{"d_expert": 48, "d_shared_expert": 0, "router_score": "sigmoid", "normalize_top_k": true, "routed_scale": 1.0, "balance_loss": 0.00112, "balance_bias": true, "init_std_router": 0.0233, "vocab_size": 4096, "tie_embeddings": false, "lr": 0.00365, "beta2": 0.95, "train_tokens": 251600000}
Below are experts of layer 13 (counted from 0) of a mixture-of-experts language model. Rows are named router (the router's row for the expert), gate (a neuron's input weights, with its number), up (a neuron's input weights, with its number) and show model dimensions 96-143. Each number is 128 + 24 x the weight over its row's rms, rounded and kept within 0 to 255.
After each expert's rows: "mostly gets" lists some tokens that are sent to it at least half of the time. This comes from a sample of Wikipedia text that the model never trained on.

# expert 6
router [168 134  95 137 148 137 106 120 176 103 126  82 117 107 132 139 140 113 141 112 100 167  86  86 117  83 146 136 133 113 131 129 124  78 117  98 109 129 136 153 140 146  82  99 146 122 101 220]
gate0 [138 156 160 134 187  76 110 110 123 115 171 104 131 127 155 142 113 152 110 128 137 149 135  97 162 132  99 180 151 114  97 136 144  89 154  88  51 143 148  71 116 103 155 135 133 116 137 160]
up0 [128 140 135 125 156 124 119 118 136 100 116 115 113 149 151 124 143 157  86 152  93 136 130 167 135 141 111 171 163 148 139 106 126  99 142 118 113 111 160  65 127  76 119 143  76 170 119 126]
mostly gets: " John", " William", " James", "ford", " York", " David"

# expert 19
router [130 110 148 126 161 162 117 113 155 154 121 126 145 110 151 151 132 133 135 134 115 165 161 104  80 124 166 137  98 149 101 123 132  98 110 121 121  72 123 114 128 119 104 100 156 143 139 139]
gate0 [148 136  92 126 117 155 132 151 136 149 132 123 112 106 152 131 163 126 164  94 117 136 147 118 119 135 144 110  68 150 137 119 112 111  93  98 122 108 131 107 143 132 115 155  74 162  97 114]
up0 [131 126 175 161 135 115 118  82 114 102 132 107 134 142 140 138 125 124 120 167 147 151 105 152 120 127  97 173 139  98 154 143 126 167 164 152 168 157 103 179 128 111 113 130 127 108 151 128]
mostly gets: " ==", " ===", " can", " may", "==C", " would"

# expert 18
router [120  96  96 146 132 143 118  73 137 130  95 114 114 142 140 125 128 106 136 136 129 146 147 124 107  91 133 113 129 137 157 116  94  67 141 123 134 125 113 146 131 155 149  89 111 122  75 140]
gate0 [123 171 148 109 161 142 128 123 153 135 104 117 113 145 138  91 138 142 102 119 114 132 126 112 103  88 124 110 109 159 142 120 165 147 146 116 133 135 134  95 168 168 126 122 137 100 142 108]
up0 [125 147 120 122 132 128 126 147 129 120 110 123 149 110 112 133 136 150 138 151  96 122 134 112 116  87 131 106 129 109 140 106 131 161 119  96 118 129  98 147 164 112 111 110 125 144 150 118]
mostly gets: " /", " +", " −", " tr", " part", " iss"

# expert 31
router [110  96 130 120 117 109  91  86 126 123 137  93 129 102 180  89 143 141 172 115  97 157 187  97 135  94 128 106 117 128 162 137  89 104 152 124 106 112 105 141 142 144 124 103 129 184 107 189]
gate0 [132 121  93 123 118  92  86  96  94  88 151 136 154 127 133 112 161  97 107  68 114 207 110 150 133 156 139 112 103 127 132 153 147 130 140 111 103 133 107 130 113 110 121 122  99 143 119 129]
up0 [153 135 109 170 120 138 128 142 104 159 135 120 188 176 126 115 145 125 119 112 120 119 149 126 122 180 122 129 147 153 132 104 141 136 133 106 135 163 123  97 160 148 130 166 119 187 141 144]
mostly gets: " new", " other", "ical", " former", " same", " several"

# expert 0
router [117 114 108 101 174 173 105  85 131 108 137 125 118  96 135  74 146  83 120 135  96 158 140 147 123  97 111 123 101 108 152 163  79  93 150 143  83 105 122 167  93 133 105 128 126 137 124 121]
gate0 [169 129 127 136 175 108 130 155 136 168 130 133 141 139 111  97 135 148 150  94 103 126 110 148 130 119 168 110 103 133 137  94  65 137 142 130 171 122 154 151 158 123 105 112 105 145 137 126]
up0 [148 146 124 119  77 103 157 182 102 128 128 129 137 105 143 149 116 133  85 124 130 128 141 148 184 161 115 110 143 153 138 129 162 124 150  72 140 134 128 160 122 116 135 147 112 154 137 126]
mostly gets: "es.", "y.", "\".", "ed.", "er.", " "

# expert 17
router [131 122  83 142 171 103  66 110 133 114 136 145 113  96 140 113 133 117 149 120 117 132 189 118 111 136 141 153 107 106 167 151  96 143 153 107 118  68 137 112 172 115 100 129 181 167 131 183]
gate0 [ 88 105 176 145 106 125 120 109 132 138 150 131  91 117 110 125 138 148 132 107 135 131 113 119 139 137 116 152 119 123 115  97 138 129 155 132 160 102 115 148 186  96 117 120 128 182 130 108]
up0 [ 86 117 128 115 146 115  84 157 116 152 104 127 151 141  99 100 120 172 113 133 166 166 103  99 115 104 135 156 104 132 133 159 170 130 113 122 109 168 128 108  71 128 168 118 122 124 104 127]
mostly gets: " app", " oper", " election", " comb", " comp", " season"

# expert 3
router [167 108  90 109 103 151  93 111 139 109 150  92 110 101 143 111 121 135 145 158 153 154 142 105  95  73 176 119 128 107 150 177  92 127 144 111 112 104 168 154  85 131 103  71  95 111 107 160]
gate0 [ 94  99 126 110 157 124  64 161 116  93 108 132 139 113 169 104 189 113 117 135 132 131 169  95 167  83 101 113 111 106 131 140 144 111 169 103 151 136 134 139 141 141 127 147 146 156 161 127]
up0 [123  99 103 158 142 139  99 176 114  96 168 120 154 142 150 126 136  94  94 116 139 148 157 125 172 121 111  94 132 139 105 114 141 170 153  79 113 131 127 131  99 122 157 119 141  96 144 110]
mostly gets: " 202", " 201", " 196", " 193", "\"", " 194"

# expert 2
router [119 118 117 136 134 160 108 109 166 103 131 130 155  82 187 150 143 114 129 111  99 136 165 106  92 110 129  90 110 142 149 153  87 106 171 110 115 125 150 138  81 120  94 125  96 132  68 154]
gate0 [ 85 151 155  95 183 116 124 155 135 137 142 166 174 113 148 116 141 130 150 111 118 101 135 153 157 126 127 108  90 148 103 137 103 109 137 153 112 142 129 145  94  95  96 125 138 104 110 127]
up0 [156 145 191 188 142 125 105 108 101 180 119 181 106 159 114 120 118  85 156 180 119 123  67 143 107 148 132 109 169  99 119 120 131 152  86 160 149 128 123  97 131 141 140 146 144 138 126 127]
mostly gets: " and", "s,", " which", "es,", " where", "y,"

# expert 30
router [138 144 118 140 144 147  89  87  93 107 141 155 117  93 164 125 155 106 109 108 115 114 147 109 120 116 128 121 121 134 143 117 123 106 176 109 121  55 139 139 139 108  98 129 147 112  71 152]
gate0 [107 138 127 148 144 134 116  96 122 109 136 128 130  70  92 125 129  68  95  72 101 125 145 144 102 121 138 116  90 127 104 175 111  87 124  92 106  90 120 139  93 134  85 115 131 128 113 142]
up0 [137 170 116 135 144 121 172 117 133 138 100 116 110 187 134 153  80 177 136 147 161 150 132  59 125 136 164 118 137 137 174 120 127 149 173 145 100 178 127 118 144 128 169 126 145 120 132 139]
mostly gets: " Mar", " MF", "olog", "ov", " activ", " mar"

# expert 13
router [114 118  82 120 156 154 111 117 120 140 119 125 115 133 145 110 142 113 128 115 144 152 153 122 122 101 136 110 132 125 156 154 121  86 131 149 156  87  90 145  80 125  97 118 153 139 108 215]
gate0 [158  93 113 186 154 128 133 112 112 121 121 150 183 123 129 112 104 110  95 144 129 171 121  91 134 158 141  87 147 127 160 131 152  73 146  97 111 140 119 142 109 171 149 145 148 114 108 183]
up0 [130 156 151  87 119 134 147 108 122 150 106 107  72  99 131 164 135 140 168 161  99 107 112 149  97 105 122 141 136  92  84 122 108 144 152 125 133 127 145 144 158 100 162 111 109 118 154 102]
mostly gets: " f", " exp", " served", " we", " he", " she"

# expert 14
router [123 120 109 119 141 140  93 124 147 102 119 161 118 102 131 116 125 141 116 142  84 164 147 113 103 111 150 138 112  73 165 159  85  91 147 109  97 120 111 173  83  96 132  98 132 146  82 146]
gate0 [126 160 103 104 129 104  80 121 129  48 134 128 167 165 110 123  98 111 139 190 119 127 172  90 125  99 128 134  83 107 136 157 129 112 138 150 101 134 116 125 147 133 136 129 141 152 156 129]
up0 [101 160 160  87 112 142  90 129 117  89 143 134 163 154 102 111 114 150 107 135 136  90 142 140 184 114 153 101 126 125  88  94 115 143 108 149 130 121 129 140 108 133 146 153 136 186 141 101]
mostly gets: " to", " or", " for", " con", " trans", " Con"

# expert 25
router [159 113 129 148 141 122 105 100 155  94 138 114  98 132 141 162 124 131 146 137 158 145 148 127 112 107 148 131  71 151 187 111  86 134 166  85 140  70 111 147 137 117 124 138 138 127 101 209]
gate0 [109 100 183 106 136 136 106  95 133 113 142 107 146 126 169 124  76  70  76 140 151 107 147 124 105 164 118 176 112 135 143 108 168 150 148  96 126 117 133 109  81 135 146 125 114 153 151 124]
up0 [122 126 140 108 124 154 139 124  88 127 170 103 161 134  94 149 115  69  91  96 148 107 186 105 104 135 126 129 107 147 165 156 112 117 105 115 140 108 149 143  65 121 129 106 127 172 106 120]
mostly gets: " August", "′", " September", " April", " January", " (born"

# expert 15
router [136 143 153 114 181 137 134 103 168 124 118 114 117 111 159 154 118  89 118 136 114 149 184 131 116 101 164 150 108 101 124 140 102  88 147 120 111 122 138 144 128 132 119 113 135 122 102 189]
gate0 [104 122 144 120 125 140 126 131 131 179 118 120 129 146 133 151 151  94 128 116 132 111 128 166 148 144 167 122  86  75 127 187 112 115 127 155 170 112 118 166 123 124 111  92 189 141 129 135]
up0 [134 113 149 112 115 125 180 106 135 140 123 104  90 101 172 148 191  90 172 158 130 146  97 148 123 132 131 138 130  92 145 129 110 124 148 148 118 124 136 101 117 131 140 157 162 135 150 117]
mostly gets: " \"S", " (N", " (S", " children", "-s", " hon"

# expert 23
router [153  92 126 151 136 144 113 121 173 119 102 109 144 116 160 137 125 117 162  95  94 127 165 106  99  96 119 143 157 125 174 134 134 118 136 118 128  68  87 121 113 163  77 100 125 112 116 175]
gate0 [138 126 135 126 101 136 154 170 130 107 100 129 137 125 150 122  92 121  62 137 103 132 127 101  81 128  98 145 181 114 167 108 128 146 132 120 182  78 138 102  68 111  99 153 116 103 134 139]
up0 [140 130 165 130 166 164 130 140  99 112 146 132 128  87 154 179 139  88 130 133  97 134 122 114  87 156 128 117 149 105 136 104 173 106 117  62 141 153 142 133 125 126 126 153 118 145 162  93]
mostly gets: "s==", " also==", "==See", " Country:", " Website:", " Coordinates:"

# expert 9
router [136 154 106 137 156 158 105 100 160  93 129 105 110 111 158 140 153 123 166 115 118 169  93 104 105 105 151 126 112 126 121 131 119  82 118 100 115  97 114 160 157 116  90 132 126 128 121 188]
gate0 [145 124 132 184 125 126 121 108 128 137 130  93 116 125 104 123 136 120  81 135 169 120 117 117 137 156 124 132 133 162 106 124 156 108 127 175 127 128 132 133 144 104  96 141 163  98 121 104]
up0 [ 74  93 128 132 128 140 164 101 121 106 153  77 115 130 143 112  67 139  92 170 157 166 153 139 141 131  56 120 173 157 140 143 171 162 146 145  93 128 119 106 139 135 126 116 158 149 115 130]
mostly gets: " American", " York", " William", " Indian", " British", " German"

# expert 1
router [135 129 125 141 117 162  95 107 158 144 136 127 105 101 179 146 160  90 131 132 104 188 151 141 104 119 146 127 113 129 148 145  95 118 148 166 138  59 117 146 104 118 115 109 162 171 127 185]
gate0 [126 157 134 144 135 150  98 121 110 148 159 129 185 163 120 106 107 110 122 142 124 118 178 131 115  74 125 121  85 144 119 108 153 120 145 102 122  76 112 143 120 121 147 108 177 169 116 137]
up0 [103 101 112 126 156 135 128 142 139 110  92 147 110 104 133 105 170 140 116  78 126 185 130 143 120 161 156 122 156 125 140 168  98 114 124 156 112 185  99 154 133 124 132 131  91 107 118 123]
mostly gets: " N", " n", " V", " U", " O", " P"

# expert 21
router [137 159 133 144 146 157 117 106 159 134 146 127 116 164 137 136 140  87 112 100 122 169 159 107 134 100 124  98 128 130 145 130  85 108 125  98 154 102  99 139 106 109 104 142 125 146 108 193]
gate0 [150 143 124 108 145 141 168 135 147 126 144 100 145 125 135 172 189 171  89 101 113 133 111 150 118 138 124 111 127 125 177 141 135 114  98  70 153 100 120 119 170 163 100 130  95 118  99 191]
up0 [162  96 137  83 176  75 128 124  95 118 139 106 142  95 164 112 134 102 113 122 142 142 121 188 123 101 130  89 108 133 103 142 142 101 150 128 125 127 110 114  91 127 148 164 138 127 144 159]
mostly gets: " de", " De", " par", " Par", " Born:", " Tr"

# expert 10
router [127 139 108 144 112 151 133  95 167 151 150 122 147 110 164 111 131 129  99 136 136 162 168 101 119 131 152 100  94 135 107 132 160 138 152 129 104  57 138 105 119 144 110 117 125 111 100 196]
gate0 [104 111 110  40 126  85 152 133 154 155 131 126  97 123 138  89 133 118 127 132 106 122 134 142 126 135  99 155 131 137 121 103 144 127 150 153 115 133 116 134 110 163 141 161 121 136  99 136]
up0 [127 155 131 170 131 173 132 161 117 123 151 112 126 143  83 116  82 155 145 105 143 166 133 135 135 125  94 119 121 127 107 135 119  99 143  96  95 126 106 164 155 134  96  96  99 145  97 131]
mostly gets: " M", " Mc", " Med", " Air", " U", " MF"

# expert 22
router [126 100 122 103 164 121  85 120 124  71 128 134 111 143 144 121 166  98 141 105 119 172 178 140  78 113 164 122 152 113 134 181 103  97 157 125 116  55  94 108 105 141 140 128 138 143 117 137]
gate0 [113 129 141 108 125 126 123 125 145 130 136  99 108 144 123  88  74 113  99 130 177 140 148 144 115 162 139 141 151  66 120  95 147 119 136 140 104 111  84 114  80 144  87 107 130 150 130 129]
up0 [155 122 119  85 127 118 128  93 119 139 137 106  99 137 127  89 112 114  72 121 135 112 103 132 135 158 112 120 141  67 143 141 159 138 140 133  85 128 113  99 118  80 103 119 130 146 123 135]
mostly gets: " in", " not", "In", " also", " high", " playing"